Experts of a small language model.
Size: width 256, vocabulary 29736.
Experts: 128 experts in each of 14 layers, 64 squared ReLU neurons an expert, 8 picks a token, a sigmoid router.
Training: a variant of SOAP for the experts, 446M tokens, 3683 steps.
Below are experts of layer 10 (counted from 0) of a mixture-of-experts language model. Rows are named router (the router's row for the expert), up (a neuron's input weights, with its number) and show model dimensions 0-31. Each number is 128 + 32 x the weight over its row's rms, rounded and kept within 0 to 255. Numbers have three digits each.
After each expert's rows: a language model's description of what the expert responds to. This comes from a sample of Wikipedia text that the model never trained on.

# expert 26
router:166105088111132152147168020103133141055076185103140124153114110148094165183123143155196156160149
up0:172172077139092150142167105157101112103129153156116110077179130137104131132115171166180150122164
up1:077140068118144123153180095138189113127131077126072124076118147118067119118094194149138125144153
up2:107138100110091150138134132143109121141079156163116136146114065164130145169149107122117117113120
up3:135095119113161135118123072113145132101132124171134091144117088134092084175151189197157087177132
up4:064101164118125108159118132073077133103141137130111095143086094161118102165147149138213082144187
up5:153103102149119112126132106131202121099174163105106130121073125130096087136087136176159118141112
up6:115162103064156134149135111103129086070146155163173150099094096167166092119146144090160115133121
up7:077130037121100110165163143114140086125102150149132186185178064111143161031131115156128153100182
up8:196147119147161143108096101210130105113120145113160113141155186112122155129147170241129138179162
up9:135072201102144132096097154117090085120150106084132192156114144151050127136138137147063159152076
up10:143147167189136184156129128103072072162147122094096085157110127163173176192087165123103177148108
up11:103142106156119107098142091147082123162138157069103146218133105100141107149149129170219181086147
up12:154142086119214158114077111094047099129146195117150078121095129093161170126096158135123129154193
up13:124131126113154115136166165131144109097185108151044084171110128128164122076151157156114121186143
up14:140110104140153140150134076125128123098115124109150161177094117160152132032118109067159130111117
up15:117146114152097106103114092163118114203109105172120127171139133100122142146142121186122114106142
up16:134166181149147126125138126120149105135166143117113155148135081165092147094118117096169138178180
up17:108093125165194134214088099084099185107118181127128069123096127160158112072104154171125110153128
up18:183161190137133088157110115093141131041183126172088097070139104142163077183224139154122145110159
up19:122096128093149144104148107115112198117148116188177164164139135154138150175104117114176118112141
up20:145118097102113139139115117073115119105077189215142151105091141156107135143116153121132101146153
up21:158153191154135083156140070105081108099091132091109127116104158182076165082072165142124087098122
up22:114125120114138186091151116087110084155181057136176132146167103151084123107116075145138108152095
up23:156138138158196122129155139124154108130126130143156107121148126098102044106148096076110147118147
up24:212153105054125107158110143112141143089110172169097089130153143131071084146128176147174135139115
up25:107107142155142148080153131089089147172127107060185110132155077139145102127133123138170119211107
up26:108116090148107159147173139072203104155127122126146125161205138127169194139074113130115145149103
up27:104159172173114131077185139161119122157143098096165128146112101094066134136105119133145082126168
up28:066069138150146154132153118145161142136129139141156145113187215109128098120163142114110114118118
up29:164100080135099121108091087146123112157182110108186153125139142140153140182110115128133170121135
up30:131159150137112066116147118122121134074080091137125141148115083102189124163141160094167104136145
What it handles: Mid-word syllable pieces of Latin/Greek biological, medical and mythological names, e.g. ar-thritis, Sar-coma, Her-petologists, genus names.

# expert 34
router:197121110132153162163086123125152116176128130134118124184104142132125069109119129142195193125151
up0:220104161110110107116146147051205092130108149092103092125131123148144052102117153159159180121169
up1:120123190043126161114170153113194149195084095115157157153118092124083134076083120136153117122081
up2:118155119117183081118141115080115064142131128176120166114109085096125085116152189125183075139112
up3:139102116050116140147162086140117120170120128161075151094178126125123089188083143086154052130126
up4:142126102109145150170180101138026118146160155128098060146080195066155142056098186094093147182150
up5:110175128135141127160149154105136096105148063156113109099122163129148071160140155109136137124164
up6:099187151156111151178084145137081085174102118126093132068105131120133118165169111092137107066133
up7:148107131143082155127128126114110113101078184152158093165109143172178103145108131141111141139121
up8:136106160140119146151145079144112163056157128147186175185145170138103159063194093139190137169170
up9:122179123131136116123099138150116085128094131067134110102192101160098145078091120177202144139104
up10:147091126146115152121149089130135193091131149112108132159094130098120113094092140120195135180128
up11:059128124133143150100134107165109144186179173166100133170093128184115165124163104161157106136154
up12:096134133079099126135145083076196140151102111165146112158105162074096111113157104157122110079080
up13:081157122106106088118137170148134105147168105134109070160064099165192118099090164149130182082163
up14:103180159134154089141183135094142124158189156144092191115091142153153160120125157111119136102063
up15:060136131133120191093149142154149119117086156145117144051123119126128168132128148100158117173086
up16:144153099165124119154151138158126138171151096064177066109110140113150113169157151162189098074068
up17:078115143110113225118111123149125074123147174135148089148083158211119130174121175160153120144145
up18:116094075136103138154145104114144166094132146173084119129200146119097085130158056100127099131120
up19:122116143139082142085122144173204164119160096192122116165091133120127138159157091174107103201181
up20:149168091105141123141133153079143094153177124121178183096080137104175125135112116037135101127140
up21:146150114119124157119102127197150110091192069049082163152128109121112052143165102056113124140125
up22:153147099151114113125150115156158129135151170120109098198063097149073109133133090083168118063182
up23:194135141175203084078156160127091119180156095158175113101170126119177133128133114078116098105179
up24:158078137139136133141074095084084097096163104133169061061130171148141150194135123144147143140194
up25:097085114150132155134065111128090110191193094110160119114107133151172158136118132100080191069106
up26:131083102170102119117166034171100134179130172108118093102104078173183170124184169087131143100091
up27:154124057116138130141134088078193126118077150178175138113136120143138067153138165078142153158129
up28:148188104104129113106146156102123086072086197093108110097126126115148131129114104126129178128125
up29:166195154139099133152175094089135103135177141131125104115130107068144065093151109171122146124144
up30:123113137101161117206092134131121142140104082084120160142108111154122129078112165078174133096152
What it handles: Capital letters and short pieces before abbreviation periods, such as P.C., O.K., U.S., Jr., Dr., Vol., plus digits in tables.

# expert 43
router:124139078147099148152112113155117150080122118176166149120111149116177130153106132116127187160145
up0:143137145107142123219127146093118129055090134160157148144151153123139120069130174086077148170055
up1:186125132188176104133103109089098103183155159144109180123132125114075143126102087080141160106147
up2:079114105142069155097111139165060141068144124087090130122081176121100170140152182088109128143182
up3:163149176119102136085115091089148149148182129210087203111138151166130064141141115100121135120111
up4:079140142137099158150142149057163151153149123125132173152121132138080129122139133138123162104109
up5:124200080153097074183144099107153122118128177108135138122128149154134168135110154177150152142165
up6:140138082117103125105110101105139172158158155114098147046112120164151131120137149118107152141150
up7:102079141111123154235182131156197084158130058106159145084154050086130154132136137071161137115158
up8:156130061146144135177123160133130152112150159121181136111173140089132129117129197127138149177152
up9:141189132167148137101172126102118151131139122175136147135107124110087112122122184109134139124096
up10:115124130116066064117142138109104137156115155111157081152148098143139051061120151161117072131150
up11:106127152067125109113123157101121070078168127163184129139156158122095162138098135114216153148120
up12:127118118135158158140075155089142091126144168150110075099161120123089066068129138143106128154130
up13:111121104160170140157085060144180163072103126105120156152146119122124134160159133131108117165100
up14:102145113147100140101120168077071116110133116145149080160186154110126146065081093129188136098147
up15:082159138146132105166101168178189120137106202113164191156140145113130112135184103136151120164120
up16:136145132151180105081190124096125127101187119142118107145086085108125104115145154125093168086157
up17:107131157158109172126112164147220119105147188074152180206100170163103118190092116166135113119090
up18:170070106148097135079098086086095175113149107128143134122115154127150160167113145145108231116159
up19:120153139078168137144150142161099162134097109124164121128158135107093096100119044113165112114150
up20:096160164083210110111127176127122047124129153080162135115053179176144182101137142123067164136141
up21:158174105133141199071145076144074167116152113117143138165164137118137192120167142149170212173130
up22:155135111111122119154135153127150127160140108117164090119169126133149115205130080192167118110112
up23:112116133191090121158155128094142168155152131102133146165150198106140161161135162184139116136078
up24:190093102117099131118163129099168132087145136158116135120066132162145079152199120126087111162087
up25:177123124112098156141164138106130118140112122140111124105170152116104106150119114142121133190091
up26:103113103164092146137149118131085112166162141093177134207144112191159162094121109120107191100084
up27:169087156149164127156148113067132108147148095168118055168072115068163159170172104091120087158144
up28:080162141209123112145124117154169144130128109154103085106142097089087134105166104095138120128136
up29:115070117117124101143158143139105164153138147095084126154158075162140131157143092133087108141125
up30:107114100170132092100170194189193107216152132129116140132145115127110105106154165092117123134199
What it handles: Surname fragments, Jr, Mc, Dr and given names inside racing-team and sports-club names in tables, e.g. Joe Gibbs Racing.

# expert 8
router:142137111208148135204142108094069101050099132143125155145082096147129172116109141061134163116129
up0:095136138060098094125157119101156170107060080129137119090139116141200094127110146140183219141140
up1:100165120096103129125094145152112124098171091151182104158090093129150133108132109087112156127131
up2:145124075147175163075145148112127175137132100147127139099167137106125136114116099106078163144112
up3:159139206142111124131096182117115074094154173125110123149130068102159145098122150126140125104104
up4:135119083111166114118125138086098164116103059090119095134081094123118162093044068120155105111208
up5:111176100202113077153162208155085131100179127123096134114183151096127141136143158087084126117079
up6:142166119187109153081134075093094107091108158125173113162066108121108138092160134088184129051158
up7:169095086140170115126177186109136166100088113102164097178119080179123122135050090088092151139065
up8:158118146100122077164120108142108111160128165187135142102170138094138159141128070097108116140088
up9:108112103163174097180105137140073148138133114075100131095172088159140130110121147177104115068170
up10:164170105084144089135131127159137115122166112144109119133108139096154118171161100155185093162070
up11:144107084132167183077173128161176071096115119166199073088117141122077165163108098144170141148152
up12:085117150094167090110121159113143107079138097117144152110143165147136131088122129142147088108112
up13:107141060182061109144085117140145097148113141165068087125180156148147146106130123108101111104109
up14:146123125154163144129115156116072118090088131111147178136133146128130108054160112134129138167141
up15:161148148148136113145119117149114113122146158124184092138107145106133156147099092175161155242175
up16:133141086121130157152204120118103162108127100130101147166121140138092142080109163061105129146134
up17:102086123151096153156166128105107148107120098083160163150120145076199122091159073153165206098112
up18:165181123121149142104114138091120120169142136116142124102096152136142189094145160116093147099114
up19:138103143116142180145157121104125132099083116122086106128135116168087121131127132065121157087106
up20:182102146058129145123056129154205171148186168088134173109197129097074082153129133124141180156133
up21:109130149082111060181138108159134138145118113154128142115114151176097119139119059173062118158114
up22:161107092164163135132131128087136128140168144132147158141087158151174110118095101104159153150098
up23:110143112130096161153132128099158055198099134114077182141060075130138148125062111115143170098113
up24:129133131094147140162173105104154126143171154152086126137140090157119140097156102077198144126102
up25:155169069154189147127184135119116153151099130141150094116148121159137052126134164091145121080129
up26:173120174115156133113140111121121092093161098170099152087120120084100185173108111126158117136160
up27:136136190145095136103170097156173128130084145141134112133181070132105132127156126127138078169166
up28:173093098124135103117093060181157149169208112149101127131123084153119079121143164111067036099102
up29:179127096206146153133098087123128178141157093118102145128141067145157171114160140090081174141155
up30:149109112110145140134133088125037070110111125157133118171116077149138172178131151093099130155124
What it handles: Plural and collective nouns and word-final pieces in general prose, such as people, areas, members, languages, groups, skirmishes.

# expert 13
router:156115084113155152186181096102159157104138174146164135148127148160201141194116113158108143121156
up0:119137117136106136160152111116109137119224102150112149087144098108157144122087155092130138120132
up1:174147086086114172115082154128137122116084123186092164114144163142112115146107181143163119078146
up2:104173153160126147155120113130160117149146145166073166097110070193142134092130083094089076155122
up3:144115081151165143202098123105111127136144174063146232114127093143065153143155152099160152098200
up4:095103139112085057120144138100168113088141124124153133171068127076168181181081103095145129138118
up5:183122092141094153181126171204193157171120106097119092190163118140145115134149110145128085151111
up6:147142127117173124176163091223199113165132112147146156185167135118039214125120063133153130133112
up7:127114180150101104133163111167193081110089102117168148139149110146169089138189161156128111144097
up8:129160213148173179115100128101114140081159145102134158106109102165161149188131120169127137203105
up9:151139103183103123149141129115084141144123126171054089116102167153174102109111126135101079117142
up10:113113148124235112176097190188133133086087120150092093108103149106126121099137108165088173108105
up11:137077092113141174142174097151089123136143122115122091118060157110206135116159099141143163091189
up12:130110131116102130070116088099161132168115103140139142141088145118190127094099155132122126168119
up13:140140099150105134120184064086106124179110163158155113195185120139039134072131116194124095151091
up14:154068111153058071115138104150163126121110127093078137102114059142115138111116112107104126135094
up15:123106155214074109100071115150036100091095110188084145119120114090180174147171119176139131120127
up16:134133132165196109213084119123085084065134159096143109165112176140112122146159112110106127126140
up17:189203121078072157135123087081199120116115109116147077164103131123145156138107185164132174169156
up18:064101138149143092148110092117148121149128161164093123134113169099164135173188128117190133071196
up19:154119154157121172117092054127175128110114130090186064100127130139134129177090125120116084127149
up20:123134099105143126172113125140183135125169122121115116102107130147108165147172161173075198145180
up21:118074100105148112102102178147119106166069132095114163164127071120173086110081166139101123115164
up22:103157128161126148138124051127158155224151168105127152137160126160145107117137164079120167113125
up23:098159203106121031122156139201111126112084155174089108085152137130087080080089137136109163105147
up24:138160125114202113118097142111105160112126137080091122137170174134160161140089130140151149153126
up25:127095135158060141126151143098104160123148183115096163139113139187130123085125137148088150114166
up26:139080084128163161164094090111135077076110134213174066129159143143187146125126149135144095138112
up27:193159137086147069129113122121170089111165137120162124112130107133083125141076142075177157136152
up28:125171136154146076143151168143111091115110068081162149162120106132136121125116060144138120112110
up29:112124124090145078105126132100135095099132101101169183084128145145129129161115094100117142137079
up30:117178055113111079126178083093115139154101180130117159104099133103129172119103144138098176110156
What it handles: Year digits and letters inside minor-planet designations in MPC/JPL tables, plus determiners and nouns like these, few, some, memory, software.

# expert 57
router:143134121136188084136205164125092175095067100126125134155115084138160112130124128121170110138101
up0:159153166182106118136087115185052132077136093147092167127127096088081104150149131135152147121104
up1:121155156096118134132085128136136120123080104094137114182108127192166184134136121121156154151117
up2:182155121128159133115131134112163140067139128107179103121154144080157081098125177147145124154151
up3:162184136074082106180140232132133154117117112117128129140095110104058173089118167170129141167133
up4:102088106123129037152120076074151097150124149116113160053117128137129130091107074167086091125104
up5:167081072094125124168115141144209153108151103173139186135108118118185235122041169103165154135078
up6:157184151157113142161122088142135082121105152080096088140106144147078108138131121180185142100141
up7:188093100176116103107066190143096173143113146150105187158121118143114077104086161156208168142124
up8:153092107098169174050174148099095209123123141148161159189121138174150133034127130132128079133092
up9:108078080141091130121140117157157122112155149181086137071144102160146153128092150152127105115133
up10:155059094164198108180186164165135120162096068135145156139166109125169057189107124121151105093164
up11:136197186059117142182082130160090176074115116139132128147075140134107114105084127094130125185106
up12:164072151133111127103170142108136136086101122127088155169113138150141094135161124100126135120116
up13:121106099046130153232143118076130079154141141142138139126107097183155151103169071111135118108080
up14:202122097167147116089103103119161164123129069113115204177104151098079121159135099173103102086164
up15:118163112102145088112116140176204119083134131116071104134116121061074178139166122080094079092147
up16:130110200142169088130128141096133142140058150165161110152142111147110169121213151169105120093191
up17:143159128079209055113146123102016119121080165140115106160099146182129102082168137176107109169159
up18:091118136151127088116162113139137185122147123130107132176124108162166104111127109088168096112119
up19:129066109126133089113099113147135124172172125107138124150115074135147144084099096132161113179130
up20:154142110133107133132150159072099097187142138090158097177154174139110147142134094131143131160124
up21:174212147131154033107147186092100170144157119161148151128171097164133158100120126109132161094140
up22:139104036085084150093151089127188103135106112213123095152200128112033154162118118145141142104137
up23:175166160123120154085118115186120121127099127087162144108161141111130131150162132124057173137189
up24:105150124245102111118122133145091130090154169126144133130059125148095111066148207168179106143113
up25:088119121077111139140163124101156120063107161131170133146117166181167146099150160084102130064124
up26:133096092110152071181148122150127179101103101145128188140101114145124103186133139131112148159095
up27:090115138105119182133148173150129116141124079147146116141138065126146076156161099171152153176110
up28:133101068098151155131129129116105124118203136099130158074115079109133099065142060107183126166130
up29:175124111138089114099150158142148104129143113171109136100124097143128083200147111120137117058138
up30:156131136136096121141162107107143149107165153084104169130101135119169115085092118110127156138102
What it handles: Topic nouns in articles on music and population or demographics, e.g. album, music, guitar, population, census, Language, Ukrainian.

# expert 55
router:122192172223137133141132117146112184097096112109089185168080106116082116117157168169142126141100
up0:154119158152134070135137111119051132134124156143131104119137116140143115100172125152092111116140
up1:162187113125132118095073137102233156147170155148157126135170103149155168122109127089098171163162
up2:144106150129128120104195135097118126114128120129077097138120129181122140122130101143157092146095
up3:121140150158165178122126152110135143170113143110146166161157116105128132144202095130121117136170
up4:129145120128147171158136126059144180109153117098185220091156100161163127120095162074152150088127
up5:113173148103137148154096106104123125130097152120140103123089109170115131100101117085174112124170
up6:141121062160168117085179148090081099158058131125121132099182144094127097103076155130159114142068
up7:055087132162064114105112112157130083100122143102123143147165136100135174148098147218074123168123
up8:198126116097183168193139160137141185094151156096171147117109133127073190162123111214150162103112
up9:122133127122106144128134087055136089146100116134128182157113131119144176147126151208138160129123
up10:082141098223091158116138151125173132139096191169207130103148124079119116151068121150151094106128
up11:165152122067105147147168132143130134123085106108124150167137084144081129139050143145082193098139
up12:210157105205114111135132142159124135095094217134075182141096128134081212111155159140132114101165
up13:170174151095125169143168116135085150170116113137125215096170122209142090082115102181074169144086
up14:153123130174139124121144185133103066104148116134154132119129165118141190146152080170125130150110
up15:103121129104172145134134088118121082108109151152112131117103125166130154146152118182094091119111
up16:162124046106187145090125169067161129148165204088178108102168173114154161115159112101080142113181
up17:146114106056207157120123157110145110104053133079136104182092118177117118093115080152128117080168
up18:096084138074150132164145088133065171112081120094169109114148150146094110081114117133208123193131
up19:145170108154134156174108154152133144102082146160116186065096165109153116137204135094067093123175
up20:077156161198119160161120097169118130090096125113085166155075122108082093151126168172189158173107
up21:160121146156060120141120133177128133095124173174143107116104066136078137088145101152103134198163
up22:149087087195142216147068161084130170163152138076140147136105104159134167159152138141134117181143
up23:176116163142115112191102079144175155120126062127117146101109132089140152109071118163139113102102
up24:181109102157147079132097161167148203156161231092113159116107090158138179150111144198145177141143
up25:158131129112069179118098138148151149099094127117151166095111114159130116139139100139139162128121
up26:157071114156124128109117179107182047142164113095148205151086103098123163133155150216168129074197
up27:161094091168060123133203094112146135124124105064125113128160104205114139132125180128162119148122
up28:151169089202163143179110119138112109134161112176151119090123201067103095086111106085141099161118
up29:150115120116074089125167136101120148128188091102097165108134111107132128137142192119104105144148
up30:117110099149136137101069139128138161147057109116109096090141117163190128143162104186120081150174
What it handles: Words about music recordings and personnel, such as album, vocals, guitar, Records, Label, in discographies and track lists.

# expert 51
router:104138112144143123081144122097122093121111131117133181091094097186203115121115208165090103120166
up0:137094127134149121153116127189174155076126073152152149101088203078172151108138145145044187078157
up1:159079124121112126115084111184120121133101121121166116059063144177061153109149186114131137134140
up2:107155095133142113120103112141172148111171130149197126094124126176126074113161146135089092096103
up3:151162117196126080115232107159154116133196139171108050059119126182141081109155139152150174135156
up4:115115150160152134152134160159179130112118151161069137139165169112203138121094135099071111109103
up5:191133135108124153131151151120185148119138092075143126076099118156198121150095107175181049173140
up6:193134137167170149077122123192096162166117168156125112137091133163135142066143181132107109159182
up7:108122138094156174145120105081130136137098140172090144131164133177127123147144130124106127162117
up8:093117162135131123144159149108148102122119137141113120120144118177104168174081129127076076139201
up9:131114080128108169108097111113118076131133102070150150110051092184152200135149164125137127110160
up10:142153184126126104143077109123127115099142113135180096136116144162084151139135159134134136183146
up11:161134148109145133111100194106100096173153075126131127152113155120118109137109171158126126137169
up12:137046179135130132153126135167067157116146177133122043154108152159137122085147147118162155213212
up13:158144139161148169124178108115167171138155128123148143148123099143158108135142202141127142122139
up14:150116127102068147181169143137063117090101084121120158137146129101140083133166168164167142133154
up15:120148120103176161180117125171152125135172102082089151156082170137155150179129123122174140091119
up16:143125115111112136165147115128153147121087106113183119097136166065168138161100106126112172185151
up17:156107171149112109118137106100133165125132154138078065081159173106118174160125159088128159116171
up18:109124119176163089148175155188101098161135095123120108127081074160094092142203177173145115161111
up19:172113134123102175085122077054124084139114100082132122142134076098132139143088082137101112061118
up20:114115131103129162106098124172139146158105075096130163122093107167147128135119097097117184136152
up21:122128077139198150118164162113139179148088114125151052148143146100101100129150107163081116076157
up22:180067102125140124119151076143139123124072153202116196139182184136135114054109114103139137146162
up23:155174093114112159110126144109173107071130140144092166052121038135151134150088149090182082064085
up24:167179101140091149070132068100110184092073108089114124156064096133092152108104128080126126135190
up25:133153137145127217147099075121062130173156154153153143094146110127168119099154200126081095118130
up26:137138042094131183112138086079110078147163125138166112119127146093142077106139138120072176088143
up27:091157128063130095144137123118141150120137137096111150154136135109169132124133152113107086098159
up28:119141119117110106056164142131128136161096164125113149150158071145147191092134100114107094098138
up29:092167073109109112131139169108207145097115092063135088106174081108132085118139139130093108222161
up30:145154172062166104129096037138155095156095166070145087110128140077103176134163191157156121177117
What it handles: Football club name pieces, club words and line breaks in player infoboxes and career lists, e.g. Chapecoense, Rochdale, FC, loan.

# expert 6
router:125132121110129140172156101118060116103095107081159127135098129154107083109127131062125172111150
up0:146136150124112116122140162126148185119069150045113137125099081148123129119078140160127163068074
up1:167078176133093116111137135112130145066158174138146103093110099081114153152155137119087125106132
up2:115097196142113187132136130120142127094145081107136130081150132171144110151165131146164139118135
up3:114130126123054133118132116140064097086150102148085143123077136111127142170110098139134130129088
up4:151183083143120108121147179131149097101164131092086179138169097104087065156110183145113132176143
up5:136108119097128071097222126170122060051135089110193106144150162160077180156131152102111119110141
up6:138143133131110137159148098127196120124110141141097140091147116122115130142140147080146134097145
up7:178170078056165138085121108115124081204130126156153127093126128230064118096129145115144186108091
up8:186147077167143121126113114167122195207121113119128109080100118144110178116080173165153154150108
up9:116161197168100105154150160069150073093021177115129116149115089136136085138103098136147143176187
up10:098117154145091150150088104127172165096187109153118162155142170134197149131137158162110146151132
up11:090118122179123107105148172112118157187163189144087152082109129157145130118153114086099153149095
up12:115133110121093188124162144101128157124145128113131177138106099095152106080015087126162122145082
up13:143107107128136163145176098178174132038079141090155072097187115176096140072091135120129122106108
up14:133133185105101066198137068180142171134143131120143120151119170099153092162149071177109112154158
up15:130157095119140168102114072158198141094108153058085119116097120189063152169124152086151158151135
up16:140114128131135117159140142116111143141125085123138059097118113062095120124074131124121077118117
up17:096167150108133104101106164118132152124071146137131130123090112097134130195111163132142220127187
up18:124153109106148145140151113160084198158124152134198207181110107103159135143083044107161144172186
up19:136122109140096064119138140150109123200133134106155143065173171106149105109188133140118136127144
up20:132194175143157155127127095143171152149163149133108122123166119145127082137141183134077184127097
up21:085095171109085124189147168154140149132112145091128113105124153081141151121114110060100160094114
up22:132147104125141190118124094103133160099177119111076132132126084134198109136148168167148158117197
up23:094171114138158113176130118130131090128135126069147189146116133136119145124211158170108145137183
up24:140150113113120148079078095113116055138125116107198116090156132166156106105095106096105090138130
up25:138088122100118101140160176127090127094094120142123141149100097121159131118142129126052146142132
up26:140095135114097120207120213118165156125160141124150132134095131119134120146096169134131163149121
up27:171127119116126156126150110095114100116091096154127115159104095045134120079181129127128116157104
up28:150116152159121132178123120064137143130132111144162079134092123146143098179152123080097112136154
up29:104136152127096148146108140100098175089077101126117167172114124131103077083139093106067117104126
up30:100088097194118097183139165135130141184109114137135120100166107200176095140115072128154080123113
What it handles: Sentence-initial There/there and it, especially "There were" in census demographics sections, plus prepositions in household and population sentences.

# expert 61
router:128134094128165115138162133092110142092083100120194137154128148135168110120068115134130116165134
up0:136094149181128074143207152104109127138119141124119107158109162105160135141161198148118151136125
up1:125104159131137092129111149149039117138037169113124089099094105150096063108074115107140114134073
up2:161139220176124137162095185125135103149119133162156121125119143098148067105132092125135159139125
up3:134153093169105098075130159144142138162185079122169128113106187108149163072160172090132197152151
up4:172161095101104153106087094127104109120116091086144165230156103170109130151122127137101140145125
up5:135097153105147104153105129132143121130127172157140150164111106139091098120147124131155157096053
up6:164111128132138035074105085035142149103125118171072070130112126120141116165097172163213133135129
up7:165136177089111153174153180128108132125094121150094214182136167140137120108127130143078170136133
up8:113150073123130129176166131115112075109124140136122135141122095176133134116123143068128151099122
up9:133096082133182154105193181098106136147139142151172090111096106137142159125115099124101120150116
up10:137133104076100079111133100122106100215147066158160111107123131175121116105114104142143158087115
up11:184086073138109082123151132125156084161091146109108130107165089097166119117148095144081134180102
up12:152127146079190140124135118090101173154059155132139136101085126148161105114151106193077133122151
up13:131130145129103053140100127106148124119124082164129134117075126151110101101079086138102193115087
up14:106173097162093172113156140130118083131099156062155131173102143187144073119141123173156101167181
up15:104126195151118127140166120098087126126095095067110080193121147206134142126134099177184111125092
up16:132228158126123161137155155113168083124118145131141130110108133114126128123185172125094104110182
up17:147122076222135095109174073206133138178120122077118147141115128096100128114165165159196108199114
up18:109116137079062156159114108121138106178127138131086097117133113159157128093124127160115088092154
up19:135177163111134124184139170178149189131185135091156161092062087081174114127084159080164136138098
up20:084111130136126133211187164133100132120108118119179123133166127106180139151171135099152150104157
up21:098121060092155181150113103086116115128088131157172145153101191158156158130162170128166143144110
up22:170091128145132167071063132167127102182125148152119152182102176178132140115173134144108146158077
up23:148126051118088110117107115126076092168164125140111148115164140120116145091072161130127166147127
up24:145150159116180149090136089126131136118136116140140124096153144159124123167194128116123074112167
up25:139126105092098139148197102138165129107114132100148141156080108128155158109147100108159108094145
up26:166086093140089184157119081064108166126139076144154136165091148121103177149168150121141210158159
up27:161116132151120135070096065091096133098118108115096133074163117146111159104151147180093147125118
up28:179157123106175145103039128182132145145099068164077143114176135139133174092110156124133167130139
up29:145153072132169118123153102093085176110112094141125129141058128169152092131117158137145094101100
up30:135112120184157122080147108096121210133122170120154157158132131130145174181120148122175133100123
What it handles: Ethnic, national and religious adjectives such as American, Russian, Nigerian, Roman Catholic, often in biographies or demographic passages.

# expert 38
router:136179083132090168133117102162139168133114096125180153173092107103164087111093105090148166135162
up0:196121102120189128121142164205119103166170141145138101142140172060162113183135133059205144164061
up1:114127120148106141146144172104163095113077137169078142173107135134148062100134121094131172127144
up2:124102112164098116131181142118127170165203146139174067116087104103144082152165214160119130139116
up3:099161183137078097146056141153108123178182145077150073158161163142139145124117063101140104176119
up4:085136128142111159090063112081163130124089144239171203101132118070071137053136098132129135101142
up5:130029016121118133091117093113144127098069113080128181123078131120044093119098121080103113126084
up6:139131130116135150079146145128147141142069119066147159098135086159132134098141156134089140121131
up7:102135134125083132099108124088147113090089083147175107068127117120102087061113114142115179148163
up8:127144114166117155136102089130086186107101109103122143134130080127110068106128155150143162108091
up9:116146131085134123103125120101121114143102132150159146090103136147107095120099106150082123098111
up10:179077155135158131077116162146126092104152107111143160095065157117173209099160134073160149149186
up11:178082116166148137148097096123104113135130083141129109125096130169121062113118167084178151039195
up12:088168127119164152121143131132096117151133226134107198143127120205109094080100106093157141113133
up13:108137183092174143163134116123161177095152130095140145107123104164191090116131130125158106151043
up14:060109108152082128071146128154121114080124157109134163099144135165122094123149115105106178118135
up15:174180105109126139098128118164121173134142089129166112138151178115195157138126069140110116155105
up16:184125063132078142124162121134164136106162157149129162141072156111110072161103081117128110149165
up17:107118093092122187088049082099135177100152150196101092139110119139168184140115203098158076163122
up18:071113090123117129121093112074157223138194138119129061136152062125141125177101094121142150110124
up19:099099128068092173134129134172121134195045147108119174107102178169148122123093124171124118141160
up20:174153154100183103125139134148140191168198103116145180150102105109100164072135140110114092146113
up21:133119074097157099195142132123135124139124151156091172049174136099107150115115135131089156127098
up22:153082161132102117184093079125093118125090108204103162051101108108104124166148114209070127101162
up23:183137097145147146121145109120183104136106121065113132119157130154148054087081113138161119140161
up24:135143099136082178174155160179132101098156135148141076185140133140123155061127158158135133121165
up25:171087081203092086150138123175152095124123104183132120151152096136145064134144049098137082104141
up26:094128121108124136165141124140097131217147119113121194182124136162101125123193128109178146072109
up27:132168149101116162072150091120157115139155111133113174139108124112103145106192106143084232158162
up28:204082114118128098154126120110085124129174118116133094144095121150149150157090110112134087085204
up29:127078127153108148095088118191170131190091162152130139094120133142088128098110109147135142131115
up30:088153158125156150119173131104134159108088137117187117182099106101115065153140172155216126167147
What it handles: Pieces of American place, street, stadium and institution names, e.g. Corning, Bragg Memorial Stadium, South Locust Avenue, Washington.